From a checkpoint of a small mixture-of-experts model trained on Wikipedia: 48 experts in each of 9 layers.
Below are experts of layer 4 (counted from 0) of a mixture-of-experts language model. Rows are named router (the router's row for the expert), down (a neuron's output weights, with its number) and show model dimensions 128-191. Each number is 128 + 24 x the weight over its row's rms, rounded and kept within 0 to 255.
Before each expert's rows: "raises" lists some tokens whose logits its average output raises strongly, later layers aside. This comes from a sample of Wikipedia text that the model never trained on.

# expert 36
raises: "a ", ", ", "-", "of ", "the ", ". "
router [136 101 111 149 149 129 110 159 107 129 168 137 175 120 164 137 118 142 115 133 101  99 125 154 143 129 159 151 129 104 110 137 115 123  76 125  89 113 140 164 147 121 119 112 155 132 163 150 152 122 130 102 107 103 130 140 101 113 104 185 137 182 126 117]
down0 [115 118 125  95 149 123 138 124 125 151 101 152 131  95 145  92  88 123 139 135 141 155  96 125  85 124 129 157 123 149 112  99 124  97 165 122 107 138  97 175  92 138 169 125 135 128 160 154 143 138 128 125 116 137 111 115 104 102  83 129 151  93  90 172]
down1 [ 73 112  94 100  95  93 132 117 144 111 132 146 138 120 128 125 124 102 173 160 130  99 115 106 147 113 139 143 120 155 174 157 172 140 129 129 114 104 165 126 158 136 152  90 140 121 132 172 142 112 129 100 110 106 158 123  81 103  81 127 153 150 145  91]
down2 [ 93 162 183 130 133 148 131 122 121 142  67 147  95 143 132 168  98 131 113 116 106 101 115 142 126 124 115 142 125 121 118 127 120 101  82 158 137 148 172 128 115 142 147 160 167  98 137 102  57 132  92 139 118 154 138 117 118 138 113 106 147 106 147 115]
down3 [145 161 149 153 134 121 118 112 131 163 124 108 176 186 147 110  96 125 106  88 130  98 116 122 132 131 135 156 140 123 112 169 155 128 158 133  95 137 109 143 137  94  96  90 153 165  96 136 116 179 126 140 155 146 132 146 110 127 114 112 153 115 164 143]
down4 [111 109 166  71 172 149 142 100 142 140 100 126 147 110 104 135 149 111 164 112 127 129 133 163 143 131 114 171 112 104 136 130 155 160 180 133 144 119 111 113 104 105  90 136 108 114 124 155 124 161 130 139 128 133 139 152 114 133  81 108 152 116 155 129]
down5 [129 100 161  62 173 179 134 108 100 155 120 148 125 137 139 129 109 161 147 134 157 111  93 128 122 120 129 158 108 138 122 114 168 174 117 149  95 116 109 145 162 150 123 104 106  96 112  98 115  98 105 174 150 121 132 114 103 148 134 120 156 114  76 144]
down6 [161 107 125 140 167 110  66  96 162  92 186 136  91 135 115 139 113 139  71 128 145 141  92 162 143 152 176 134  72 142 131 180 114 120 131 124 145 182  95 138 131  77 124 106 115 142 142  98 146 107 136  94 122 117 151 105 105 142 174 115 115 132 124 137]
down7 [106 136  88 120  85 120 189 172 130 125 129 154 121 135 152 151  90 131  93 110 162 147 156 104  93 120 117 129 102  89 116 129 105 135  84 125 129 126 119 131 125 127 138 108 117 123 138 128 146 109 155 110  96 130 158 144 118 153 154 128 168 143  69 176]
down8 [134 106 140  83 152  86  84 106  96 150  90 132 154 154 124 114 126 136 150  90 138 141 130 141 101 128 111 141 120 133  87 122 139  89 121 164 156 146  99  74 128 132 124 112 136  93 140 107  77 125 134 127 136 148 150 122 161  99 124 151 114 115 112 123]
down9 [ 91 135 117 146 124 150  86 135 158 163 136 133 120 147 121 157 127 138  71 101 138 130 136 117  77 121  96 143 115 106 113 128 133 118 108  91 152 143 144 134 176 110 156 112 118 142 121 143 100 126 122 153 128 157 143 140 141 183 115  98 120 182 177 143]
down10 [129 162 136 105 138 160 139 106 149 107 126 154 121 107 128  99 141 150 117 180 184 121 109 113  88 113 179 105 155 126 128  98 125 135 117 170 141 131 118 117 154 104 140  95 153  94 129 135 103 128  63 129 114 144 104 150  94 136 165 101 123 109 144 140]
down11 [160 110 154 113 116 122  77 112 119 110 129 161 137 121  91 131 127 139 147 103 159 159 114 161 116 119 148 105  83 138 157 137 126 108 127 166 177 174 146 136 122 112 139 126 120 161 137  95 183 125 168 145 106 134 134 159 105 102 135 133 109  98 115 117]
down12 [113 134 143 120 130 136 136 123 136 146 164 129 126  79 126 101 148 140 138 113 161 162 131 122 121 114 137 166 111 120 175  93 151 126 103 159  96 101  87 116 139 160 117  94 159 177 136 136 135 120  88 175 125 145 104 155 130 144 166 131 108 105 157 149]
down13 [154 148 129 156  97  93 147 132  63  55 133 131 130 119 137  99 136 132 139 122 100 130 109 139  89 158 161  77 108 148  90  69 151 133 130 158 153 121 106 109 143 112 113 128 158 146  92 123 127 119 112  88 165 164  94  88 145 131 117 135 122 128 122 141]
down14 [137 130 137 119 129 129 112 124 129 121 153  97 112 100 139 153 136 110 120 118 155 115 146 121 121 132  93 118 121 116 147 133  96 144 153  75 154 133 143 115 140 105 109  94  44 113 120 145 117 142 155 119 154 130 107 117 146 155  75 131 110 162 175 127]
down15 [179 143  93 126 132 161  94 102 113 149 100 174 117 109 117 119 147 126  87  74 100 171 104 122 169 115 115 106 129 161 134 119 157 109 136 117 114 141 140 141  74 112 122 131 109 131 122  99  95 120  69 126 115 123 167  95  88 143  98 163 161 130  82 125]
down16 [161 122 136 103 121 146 136 124 117  93 143 117 114 128 154 106  74 178 139 137 118  85 132 135 161 120 112 125 150  95 172  75 161 169 150  91 123 143 126 128  73 119 144  90 109 161 111 108 105 139 111 104  75 125 123 162 100  84 142 103 145 124 121 138]
down17 [139 125 135 162 125 126 135 117 116 149  77 137 110 134 159 162 154  90 158 148 131 145 123 139 118 113 171 110 130  89 157 161 148  98 145 140 136 127 138 158 153 131 187  87 107 151 131 159 152 162 159 144 124 115 113  99 152 152 129 114 119 157 123 133]
down18 [169 104 169  89 140 109 114 112 117 132 137 152 132 104 133 130 130  99 116 161 147 103 113 130 143 141 123 131  94 121 134 134 129 110 119 136 105 110 118 102 159 144 104 166 110 170 102 168 129 180 151 128  96  77 182 146 136 145 158 113 111 147 142 139]
down19 [100 106 130 106 113 147 129  94 134 166 134 104  87 127 116 103 153  96 113 129 121 100 137 170 129 151 110 128 113 125 130 122  96 118 159 106 134 109 124 104 115 104 103 148 127 120 148 137 174 114 157 159 160 146 108 173 163 169 133  85  99  97 183 135]
down20 [ 96 125 137 169 124 143 115 143 114 131 124 136 131 135 154 164  99 148 139 175  96 108 105 122 111  83 110 136 121 122  91 103 118 138  89 182 136 142 114 112 153 139  94 139 154 177 116 136 129 142 123 143 112 113 154 165  96 165 140 121 161 140 123  85]
down21 [155 116 125 129 130 151 156 142 114 115 167 148 139 127 127  96 108 163 120 142 153  90  99 168 135 129 150 138 130 128 139 111  94 114 133 134 129 131 129 138  82 111 108 112 206 123 114 138 109 124 121 135 132 127 115 129 126 118 148 162 125  94  66 152]
down22 [ 99 143 144  95 113 172 146  65 124 129 167 100 178 129 136 138 130 105 108 119  98 102 147 136 113  99 134 124 163 135  93  83 146 124 121 100 131 132 181 123 119 126 126 105 124 109 116 158 107 144 115 162 141 115 122 119 148 144 134 128 106 115 133 140]
down23 [144 142 135  62  99 130  95 129 119 109 120 123 123 127 119 127 110 148 150 140 103 135 126 141  99 115  87 102 147 123 132 166 156 107 130 140 113 141 127 141 105 149 124 161 119 162 132  78  86 154 130 160 135 108  64  95 108 152 157  86 108 144 148  64]
down24 [115 160 128 111 103 104 148 116  99 133 129  93 109 152  97 112 170 165 102 111 129 174 139 133 135 128 108 121 131 160 161 122 171 127 160 118 156  71 129 100 187 125 118  80 122 155 129 148 106 155 106 108 135 101 123 158 123 168  76 136  99 126 136 177]
down25 [141 147 118 151 103 139 117  98 102 114 119 131 129 120 150 156 149  93 165 133 147 153 116 145 150 128 167 157 129 115 176 100 112 131 194 139 108 109 174 138  86 157 115  80 148 159 100 128 115 120 133 165 144 141 119 104 138 107  73  82 102 153 148 181]
down26 [102 116 134 143 136 147 109 114 111 120  99 129 118 140 122 101 120 132  80  97 148 143 133  97 195 127 108 116 151  94  89 140 106 101 168 134 109 148 119 139 136 139 144 136 152 167 140 133 174 179 168  79 122 141 150 142 140 109 100 170 105 119 152 112]
down27 [150 143 140 118 142 175 164  96 143 126 101 150 100 132 108 161 105 131 118 161 104 120 186 125  68 135 100 108 146 173 146 132 113 133 146 124 107 138 157 159 103 131 155 138 107 152 121  99 118 173 123 114 144 137  79  89 130 117 126 137  90 118 140  93]
down28 [102 162 134 110 159 123 151 119 145  96 135 121 141 130 114 151 162 140 154 128 116 104 107 124 142 137 126 112 128 127 158 146 143  93 133 130  89 182 116 146  77 116 164 104 119 101 166 129 122 163 132 167 118 109 141  97 130 107 168  90 133 143 114 180]
down29 [123 147 117 128 128 124 126  84 119 109 120 125 157 153 145 116 153 106 126 135 135 123 108  95 149 147 143 147  85 109 150 134 173 151  98 153 132 123 119 143 201 106 111 151  98 100 141 150 155 118 109 102 133  95 117 156 133 134  70 147 102 106  68 107]
down30 [113 140 130 165 128  98 136 125 123 124 172 138 113 145 147  97 173 165 165  93 157 158 100 125 132 114 128 124 108 115 126 141 126 145  97 118 137 126 118  99 105 123 166 107 155  81 129 140 147  79 105 134 133 172 122 136 134  91 162 166 144 156 141  95]
down31 [118 153 156 114  89 117  79 133 111  92 131 140 104 144 140 100 115 135 108 145 121 131 103 135 170 116 126 104 132 161  92 158 121 108 166 112  89  98 129 161 109 143 132 156 142 101  99 105 123 130 153 101 124 138 133 135  93 135 114 140 101 138 149 129]
down32 [111 158 133 101 174 100 105 112 161 158 148 139 115 162 110 155 130 103  95 120 133 175 154  99 160 133 188 156 133 153  94 147 135 159 132 147  63 121 104 171 146 108  76 134 161 133 137 127 110 110 111  68 129 112 159 135  95 132 129 127 156  89  96 165]
down33 [150 131 164 131 117 118 121 115 111 154 144 129 177  68 119  99 143  63 147 158 129 143 118  62 168 123  92  90 150 126  82 114 121 103 106 141 185 120  96 117 130 162 128 134 160  71  89  85 122 131  81 105 125 116 128 105 138 100  88 129 145 109 154 115]
down34 [128 112 137 148 143 130 130 120 160  90 172 129  90 101 112 143 154 100 161 165 154 108 142 118 146 113 135 111 119 164 151 100 113 140 108 153 152 157 132 159 118 102  83 133 135  98 139 106 110 100  95 137 130 136 114 137 112 144 141  89 139 155 113 105]
down35 [155 101  84 109 136 136 158  93 141  96 110 111 125 160 127 103 144 150  90 153 126  98 176 110 113 109  98  77 124 128 162  83 124 148 101 133 161 153 143 134  63 107 116 135 140 124 110 110 110 106 161 145 130 124  95  86 167 123 118 175 134 127 129 120]
down36 [121 171 127 157 112  95 123 110 118 100 125 106 107 142 153 149 178 130 124 118 171 149 134 145 131 148 118 158 167 119 131 118 153 147 113 129 104  80 105 137 113 168 155  75 137 120 134 140 130 104 132 110 137 114 158 105 121 117 164 160 152 107  93 146]
down37 [107 173 186 139 127 120 150 140 129 121 115 108 125 124 148 120 118  86 128 134 138 125 137 108 147 133 140 124 171 106 123 131 134 100 126 137 143 111 198 104 184 121 119 133  99 119 126 158 123 147  95 123 125  90 142 111 118 111 118 175 122 131 142 124]
down38 [113 115 139 113 146 137 124 126 141 121 117 142 170 149 159 162  83 124 137 182 141 116 135 133 134 109  93 152 102 110 132  92 124 122 116 140 115 149 127 124 152 157 146 114 121 170 129 144 100 141 129 169 126 114 164  94 148 103  76 123 120 134 137 121]
down39 [ 74 147 153 159 111 150 132 107 115 112  78 131 122 156 127 139 122 106 162 140 120 113 159 114 127 133 135 131 133 141 113 114 131 154 109  97 147 156 128 150 113  63 143  96 142 132 121 155 121 171 103  79 147  96 150 152 126 165 133 129 144 110 113 117]
down40 [ 99 171 143 125 135 127 105 106 123  68 210 103 129  85 126 133 119 107 127 170 128 157 138 112 121 144 124 157 146 132 111 116 111  94 111 135 165 132 126 115 147 148 129 123 130 139 132 176 170 143 135 105 107 139 107 138 100 133 155 109 130 158  81  98]
down41 [125  74 135 143 135 125  86 163 128 132 110  90  82 153 138 114 105  98 114 120 103 123 181 129  67 176 109 134 131 104 118 101 126 134 136 130  92 132 158 103 123 122 122 119 109 150 135 123  70 112 105 135 110 143 157 147 128 143  93 179 146 143 114 124]
down42 [139 145 162 129 126 105 129 133 136  84 164 147 110 152 102 122  93 126 141 142 140 124 168 140 163 116 137 123 138 161  68 129 130 151 120 158 176 133 157 134 147 134 132 166 133 114 131 130 184 158  62  98 117  91 178 116 112 120 144 131 140 128 109 131]
down43 [117 137 118 128 134 121 131 152 161 120 158  97 143 164 132 114 157 130 125 150 114 128 111 157  92 148 128 128 132 100 157 151 133 193 157 137 107 118  93 162 118 132 116 155 127 131 122 106 159 148 123  91 140 165 108 145 164 125 135 115 106 142 113 132]
down44 [151 111  91  88 118 151 147 138 114 132 113 137 127 149 129 108  77 107 130 146 129 128 147 138 149 110 118  76 127 150 142 135 151  97 121 156 105 129 116 126 115 131 113 141  90  98 162 109 130 162 106 112 122 116 136  96 122 147 146 165 156 158 134 127]
down45 [146  79  89 145 132  95 158 110  91 120 118 123 117 111  99 130 159 157 149 143 120 107  70 106 129 124 133 145 152 133 158 128  54 127 103 133 158 127  91 146 114 116 149 173 180 157 124 132 102  59 130  78 146 138 128 137 143 119 129 150 140 132  68  95]
down46 [120  98 106 138 145 134 148 135 105 118  83 108 143 167  93 139 147 137 111  94 144 136 172 148 125 156 111 149  93 131  97 129 127  89 122 126 150 142 126 178 130 141 113 158 152 136 114 108 116 136  96 106 150 140  98 130 102 129  85 109 141 138 152 157]
down47 [ 86 126 138 127 114  74 153 152 160 143 158 147 141 111 182 112 103 177  82 113 128  95 109  77 145 112 128 135 172 164 137 118  87 112 118 124 123 146 100 108 111 142 132 144 149 145 120 113 133 122 146 141 125 133 105 148 127 135  81 129 124 150 107 145]
down48 [ 75  91 118 143 114 168 137  99 109 102  98 147  95 123 128 113 116 134 116 148 106 139 113  93  93 118 138 143 130 109 141 134 144 166 126 137 151 151 172 129 105 128 128 143 107 116 162 116 147 117 112 139 136  96 117 129 135 113 123 112 129 127 111 116]
down49 [101 143 136 146 108 118 139 106 148 100 138 146 122 101 156 138 159 100 128 132 152 113 169 109 161 153 152 145 131 102 133 115 140  99  99 134 126 111  99  79 160 132 125 134 121 119 138 123 171 137 126 115 144 138 177 118  92 106 122 145 157 153 116 171]
down50 [136 128 157  95 139 138  65 151 122 145 137  62 118 135 122 121 151 151 124 129 131 122  98 131  96  98 100 128 137 172 129 134 111 107  99 184 124 122 117 103 108 138 113 102 142 160 126 128 111 120 139 137 116 113 159  95 110 127 109 104 153 116  97 112]
down51 [153  97 115 146 134 164 163  95 115 107 106 145  97 130 129 129 113 154 159  94 128  95 137 115  90 158 154 137 138  91 121 136 126 115  91 130  99 115 101 134 123 110 167 144 107 121 133 117 124 112 138 153 106 180  80 138 157 136 149 170 132 135 158 140]
down52 [149 108 126 164 112 147 142 105 117 129 151  94  96 113 115 154  88 115 148 150 149 124 110 120 114 159 130 135 133 108 148 136  79 150 122 126 145 120 151 148 153 108 145 129 148 175 109 186 152 139 136 131 100 162 136 139  98 141 115 108 136 121 139 117]
down53 [133 171 124 106 138 125 111 163 104 163 115 132 155 139 128 183 106 104 117 115 108 137 147 141 134 172 102 124 133 118 148 129 102 148 129 107 101 145 149  95 134 120 151  81  94 173 128 202 109 125 121  86 117  95 165 147 118  97 105 139 144 151 175 135]
down54 [112 127 139 175 148 136 143 139 138 106 133 104 137 129 145  94 144 103 121 111 185 106 130 135 101 115  71 119 143 134 116 143 114 113 169  88 139 107 148  99 117 122 117 138 187 119 117 135 103 156  95 165 121 151 172 166 155 147 125 107 159 138 112 123]
down55 [162 115  70 141 143  94 111 112 158 132 122 135 177 117 117 113 170 146 127 125 125 127 171 149 123 125 117 143 137 109 148 125 101 132 125 127 132 130  77 117 112 148 122 173 113  92 110 160 114 117 148 127  97 124 113 115 132 121 155 138 123 122  97 120]
down56 [176 138 130 156 139 117 153 145 112 137  99 106 162 147 101 114 112 122 100 151 141 115 128 131 128 108 100 104 164 131 151 150 110 143 187 140  85 123 125 101 115 116 114 206 134 125 134 161 125 142 119  98 131 120  87 140 123  77 103 128 165  95 146 134]
down57 [128 124 150  92  97 119  77 139  92 119 138 127 147 131 111 127 152 135 156 182 127 153 131 147 120 148 127  92 109 146 122 131 143 119 128 121 129 108  89 106 125 110 114 107  76 138 101 114 108 159 123 175 123 142 136  88 141 102  86 124 157 117 149 130]
down58 [150 123 131 110 137 154 103 142 138 126 112 107 119 135 138 131 135 112  92 133 119 150 124 104 134  73 108 133 161 101 105 133 186 117  93 136 106 107 125 117  90 114 109 115 112 104 127 119 172 138 146 136 122 123  88 115  92 129 133 141 119 122 117 118]
down59 [125 149 121 103 117 117 142  87 138 168 129 146 114 127 116  88 140 145 137 111 138 130 130 124 129 156 110 124 111 161 128 118 162 118 109 142 120 110 120  97 183 133 155 141 143 103 121 113 141 131  91 148 176 131 130 180 137 112 151 137  92  90 195 115]
down60 [119 103 148 150 101 151 131 159 168 133 103 128 131  88 129 133 127  80 112 159 128 122  99 117 121  73 128 102 119 141 183 117  96 125 159 123 117 114 121 188 104 107 158 119 102 124 128  84 115 102 103 186 116 148 110  89 101 138 138 117  83 177 106 105]
down61 [104 170 131 113 149 109 145 142 128 131 139 115 113 105 138 122 110 150 126 139 102 177 110  87 142 123 118 108 148 101 102 106  97 137 153 163 113 194 110 135 103 137 131 114 140 139 142 142 146 135 141 124 172 126  95 103 117 112 127 119 154 141 158 117]
down62 [114 136 103 117 136 105 123 122 136 149 122 132 111 120 148 163 113 150 120 131 154 143 128 133 108 140 121 146 124 106 158 160 190 115 102 161  96  82 145 135 142 144 125  83  91 131 140 101 121 111 138 163 147 143 108 134 112  89 113 122 137 128 169  96]
down63 [150 120  90  97 146 122 110 119 150 155 119 130 122 124 127  94 156 162  98 104 105 152 156 159 129 139 123 109  88 116 148 181  85 160 164 130 104 133 169 121 135 143 100 171 120 143 111 134 127  71  87 163 134 118  72  95 142 105 154 143 155 141 138 134]
down64 [129 156 111 114 134 137 176 142 108 117 174 124  91 162 130 137 100 113 123 134 117 148 146 108 127  95 114  92  95 124 108 157 117 127 143 107 129 126 117 137 117 147 131 102 155 137 157 139 130 125 153 158 162 111 174 154 141 115 141 145  80 137 150  94]
down65 [ 95 136 116 113 122 118 115 142 139 151  87 170 132  85 161  91 132 116 112 111 131  95 171 169 121 126 166 119 156 121 119 107 147 118 136 121 128 135  61 126 145 104 182  78 121 126 117 114 142 126 131 118  95 134 139 160 183 151 110 140 137 157  98 108]
down66 [127 151 126 165 107  98 127 129 105 125 167 101 107 111 124 150 121 167 157  75  53 117 140 110  87  99 124 113 114 132 122 140 133 150 105 172 168 124 135 141 131 137  70 110 145 126 140 105  92 153 135 121 111 152 127 111 177  94 132 113 117 114 154 123]
down67 [141 132 114  84 134 102 142 102 118 155 169  94 147 123 150 109 136 144 128 131 127 109 133 166  94 106 114 112 153 118  94  77 102 108 149 169 153 117 101 116 141 166 121 105 124 118 126 159 172 104 158 169 168 135 111 129 146 123 104 115 133 124 141 138]
down68 [157 106  95 101 139  84 141 157 173 147 117  98 124 142 145 122 128 106 101  96  87 130 124 131 148 109  85 103 110 106 135 102 143 178 156  96 133 126 124 101 127 104 110 136 138 147 130  89  96 132 146 135 128 112 123 109 116 131 135 158 122 147 147 167]
down69 [164 123 136 187 130 147 142 125 127 143 152 112 110 144 139 151 150 135 140 162 104 157 142 130  99 114 136 130 116 154 112  88 112  99  72 146  96 107 183  71 130 142 140 135 129 100 113  66  67  93 149 130 122 142 139 127 138 149 178 111 124 118 102 135]
down70 [144 142 132 164 144 108 114  93 148 120  93 152 109 133 122 135 151  83 114  75 160 114 150  98 121  93 132 140 125 142 135 145 107 176 154 147 164 105 101 126 134 152 146 148 119  91 156 150 108  93  85 158 144 134 134  79  59 117 133 147 176 148 139 149]
down71 [161 146 116  89 112 102 105  86 115 170 138 136 140 161 122 149  91  88 108 137 117 142 158 149 145 151 137 102 139 126 111 103 148 156 105 101  81 131 133 130 128 135 152 135 119 127 108 103 157 120 167 105 144  92 106 113 123 157  95 179 177 131 123 102]
down72 [155 156 146 171 119  93 104 158  93 120 107 152 104 158 105 159 154 144 129 101 120 131  92 153 142 101 158 126 107 158 142 128 107 137 119 142 147 173  88 132 126 140 103  99 140 142 131 114 122 105 150  98 139 101 125 134 145 140 109 141 142 113  96 127]
down73 [ 78 162 167  90 125 126 137 144 125 139 125 191  88 117  94 111  95  78 160  97 132 169 132 116 139 132 144 106  97  90 123  99 138 130 154 108 145 133  97 111 155 150 190  89 135 119 113 146 149 137 106 106 139 112 139 134 150 106 125 141 134 137 107 181]
down74 [121  86 142 120 129 117 133 119 140 117 105 125 131 150 159 111 115 126 150 140 124 148 136 134 157 145 135 125 165  90 168 130 161  93  73 153  90 114 135 114 148 147 148 166  92 156  93 108  81 167 109 134 109 125  96 132 170  99 128 154 139 101  98 105]
down75 [144 106 133 114 147 149 120 186 128 111 108 162 106 140 114 134 139 137  71  90 131 136 142 124 111 114 141 119 118 129 134 134 102 100 162 150 122 117 164 132 167 190 116 134 145 141 113 131 115 113 101 117 142 143 160  89  68 169  82 114 125 132 109 133]
down76 [101 149 120 154 110 137 175 116 152  83 125 136  96  84 139 139 112 109 115 138 151 140 136 149 152  88 159 136 174 154 122  99 153 121 129 147 109  86 125 105 126 141  97 140 148 155 112 128 125 164 108 183 149 143 117 148  89 109  61 115 102 125 137 101]
down77 [126 117 155 132 130 142 160 146 151 116 107 142 148 116 136 152  98 105 123 141 137  96 140  96 146 125 143 121 114 122 113  80 108 130 100 139 111 140 139 145 111 133 136 144 125 124 114 152 115 134 105 139 108 122 143 124 124 107  87 166 154 149 127 134]
down78 [147 114 123 129 119  97 105 135 154 129  97 146 127 109 118 138 131 131  92 107 155 130 151 134 135 121 132 137 155  96 122 153 140 138 135 129 130 106 116 181 118 101 127 154 124  68 120 113 105 129  86 130 132 158  75 151 159 130 129 112 150 109 104  74]
down79 [160 129  83 120 155 120 136 132 150 124 117 121 125 145 108 149 102  67 164 104  91 110 102 130 148 162 167 164  98  94 102 151 126 156 112  92 125  96 132 145 104 132 143 169 123 134 111 118 123 131 148 132 122  96  69 144 116 180 101 159  98 125 122 110]
down80 [127 165 146 104 145 102  97  75 126 141 117 111 127 156  71 129 116 118 165 102 138 122 152  93 110 146 162 139 131 131 112 160 169 141 141 124 137 138 138 120 121 127 101 115 110 102 117 103  83 154 139 113  85 101 135 111  88 171 115 187 123 106 143 141]
down81 [ 95 126 106 133 129 138 137 116 119 104 108 105 100 144 100 132 110 129 170 148 118 119 187 114 106 116 103  83 149 141 164 143  93 114 130 130 146 119 136 119 101 125 135 192 103 110 172 128 151 135 128 108 120  89 125 169 152 169 153 135 127 136 104 105]
down82 [128 120 137 111 121  98 121 123 149 131 141  84 106 104 155 130 133 156  97 123  87 125  81 176 145 130 155 106 159 145 150 136 153 158  98 104 120  78 133 161  99 169 118 123 132 143 130  97 130 125 139 156  89 132 121 112 113 129 144 121 114 149 104 106]
down83 [156 147 145 123  85 127 119 138 117 132 138 135 133 126 166 111 130 104 110 118 150 154 127 104 139 108 142  90  95 113 139 151 103 105 135  92 169 158 169  96 134 151 122 167 148 124 119 177 176 131 159 121 141 167  89 151  88 123 102  70 137 186 150 167]
down84 [134 143  98 140 106 108 132 130 119  92 134 137  96 126 142 105 151 132 123 143 153 144 123 127 126 110 124 178 103  91 161 120 129 138 105 116 122 118 119 140 119 135  99 119 135 117 136 163  78 142 128 147 105  94 119 104 145 164 151 144 152  98 103 135]
down85 [126 123 104 113 122 126 176 157 131 151 104 190 137 116 131 146 145 132 118 110 116 136 139 175 138 146  75  98 130 143 136 111 111  76 135 133 138 118 106 108 135 179 141 110 103 142 159 136 107 123 144 129 145 130 136 151 118 129 145 166 166 104 111 150]
down86 [116 116  72 110 111 130 111 144 131 134 101 130 124 140 120 140 124 161 188 117 119 149 157 126  92 129 140 124 127 133 110 127 121 139 122 139 149 111 145 118 124 128 146 136 122 112 125 119 127 137  91  88  99 145  98 154 123 124 156 130 160 116 128 119]
down87 [114 118 146 130  98 110 108  92 118 119 137  91 134  73  65 101 151 113 154 126 121 140 131 128 118 101  85  90 141 123 166 101 144 113 151 167 156 148 147 109 114 155 160 143 116 152 112 173 192 157 151 131 143 128 151 131 142 152 119  96 158 145 159 168]
down88 [113 153 133 112 133 123 140 128 130 136 145 184 146 119 130 142 113 172 111 147 137 119 150 119 119 133 163 109 127 111  74 134  96 165 186  94 182 147 122 130 116 137 167  96 120 100 152 168 145 135 137 136 169  94 176 143 138 147  77 156 119 152 122 165]
down89 [179 139 128 154 155 111 112 121  71 140 109 166 103 155 135 141 131 100  67 160 123 148 115 129 152 114 133 147 129 162 164 166 151 147 153 129 116 151 147 138 120 116 101 154 142 140 132 122 134 126  92 174 121 154 152 147 119 124 143 125  97 127 138 145]
down90 [142 133  77 153  96  88 177 112 133 156 115  94  95 188 142 142 141 120 116 124 122 163 163  99  86 131 142 115  87 150 126 154  93 173 105 126 118  84 127 135 113 165  94 127 103 167 134 160 133 140 161 117 107  67 158 188 130 158 115 143 137 138 131 136]
down91 [ 86 149 101 128 150 129 114  97 115 145 137 126 145 121 118 135  87 119 157 113 127 177  89 128 137 128 131 131 121 135 120 132 137 170 123 139  93 161 143 128 106 151 173  99 104 130  95 186 183 120 122  94 167 175 108 156 111 156 145 148 136 138 173 137]
down92 [158 134 164 190 147 115 105 155 129 165 136 141 157 119  87 135 114  96 116 176 125 117 119 109 140 140  96 152 106  94 113 147 110  91 108 167 104  80 127 118 159 157 130 120  98 155 122 171 146 139 118 139 122 177 130 139 103 109  88 145  86 105 146 143]
down93 [108 162 156 128 132 128 147 142 138 137 119 131 153 132 161  98  75 173 156 157 106 128 145 122 112 122 141  80 116  79  94 110 120 131 112 108 129 128 113 124 107 141 168 127 133 151 104 136 120 122 123 153 158  98 121 178 131 132 144 152 106 128 103 169]
down94 [135 137 153 162 107 148 136 158  98 118 159 166 149 141 153 134  89 184  68 118  94 190 133 124 105 129 164 112 144 152 118  94 134 126 128 139 150 130 114 120 130 185 102  89 140 126 125 102 112 151 114 117 105  93 125 123 159 105 129 162  83 126 132 153]
down95 [ 96 111  93 136 150 123 164 113  98 130 103 124 132 171 175 125 157 115 147 110 120 114 125  95 144 139 124 129 104  93 122 143 108 104  64 135 133 138 139 106 142 158 147 123 118 139  83 116  87 112 151 131 130 144  87 108 127 139 110  73 134 141 149 104]
down96 [151 172 152 143 146 129 123  88 137 169  95 132 107 141 141 131 154 112 132 127 129 143 104 165 156 146  87 171  99 135 101 151 136 132 132 119  92 142 164 108  99 115 111 144 136  69  90 101 116 120 157  90 157  90  86 105 170 157  99 139 172 122 125 135]
down97 [136  98  86 163 136  94 118 149 112 124 108 134 104 110 105 172 111 156 126 144 123 157 142 142 120 144 149 143 133 140 159 140 123 117 180 122 122 107 140  90 118 163 136 144 139 143 143 129 172 123 112  61 136 134 112 148 131  91 134 128 169 127  90 117]
down98 [160 137 107 121 157 124 124 140 145 116 151  84 161 109 168 108 145 141  91 122 156 138 143 167 129 134 168  75 121 158  91 139  62 160 149 113 147 125 126 121 101 117 127 136 154  76 109 105 165 128 129 133 120 134 111 153 120 120 147 153 116 181 104 128]
down99 [145 129 128 127 141 120 134 133  96 114 164 124 131  91 137 142 137 157 167  88 137 119 108  94 130 126 142 160  93 117 143 119 136 112 120 142 134 143  74 119 147 156 106 119  83 161 126 124 100 148 140 125 152 148 126  78 143 111 123 103 113 103 167 137]
down100 [136 109 103 147 120 113 134 118 141 114 147 118 155 162 147 124 170 128 115 124 115 163 148 100 112 149 121  91 184 149 161 136 161 148 160 116 136 133 104 148 160 120 127 113 107 112 149 100 108 144 148 137 147 130 128 119 151 123 132 136 121 165 134 129]
down101 [120 154 121  89  96  90 101 136 143 114 120 101 146 126  91 137 133 120 126 135 100 138 122 158 112 143 145 135 142 130 141 140 120 143 148 156 144 112 134 121 113  97 140  98  80 150  82 109 132 153 126 101 150  81 115 152 105 154 138 124 125 127 126 106]
down102 [ 95 141 121 143 146 169  99 139 118 150 120 120  73 115  93  87 151 136 155 147 138 101 139 135 122 136 109  92 153 131 125 116 112 120 109 115 107 167 138 109 133 119 149 146 151  88 126 182  80 118 105  82 113 114  59  99 142 137 137 124 155 127 150  72]
down103 [141  78 132 123 128 148 139 145 142 114 138 119 108 162 140 140 154  83 102 113 102 118 124 156 145 202 112 158 114 113 134 180 102 137 125 144 116  98 163 170 131 146 156 175 134 135 165 119 158 119 114 128 145 144 118 127 118 162 104  90 126 103 160  51]
down104 [164 142 141  72 132 147 121 131 125 124 153 143 162 157 142 153 137 100  98 169 132 126 103 149 102 157 121 113  75 100  94 113  92 144 145 142 148 147 135 157 149 112 108 160 107 159 125  89 186 154 136 121 125 137 128 113 106 113 120 110 102 172 151  89]
down105 [121 148 133 166 151 137 150 105 105 181 104 164  77  93 142 125 114 119 122 134 142 108 134 120 118 106 125 123 175 144 128 111 136 131 115 105 132 170 158 108 117 119 145 103 126  81 129 155 128 112 121 144 129 120 168 107  91 109 124 163 160 100 138 157]
down106 [137 113  83 116 101 144 109 131 152 132 108 136  75  50 112 164  98 129 128  82 120 106 179 165 113 118 164 157  92 158 147 112 151 108 143 111  95 116 111  93 122 102 164 116  77 137 113 154 128 163 132 124  99 139 111 110 142 155  95 108 104 159 117 138]
down107 [150 132 112  90 155 137  69 101 123 149 164 140 109 121 110 108 103 128 102  97 113 160 129 122 150 134 121  98  79 101 111  81 111 109 126 138 114  96 110 111 109 144 101 121 122 134 117 125  93 154 147 108 118 130 158 122 128 148 140 131 155  94 154 164]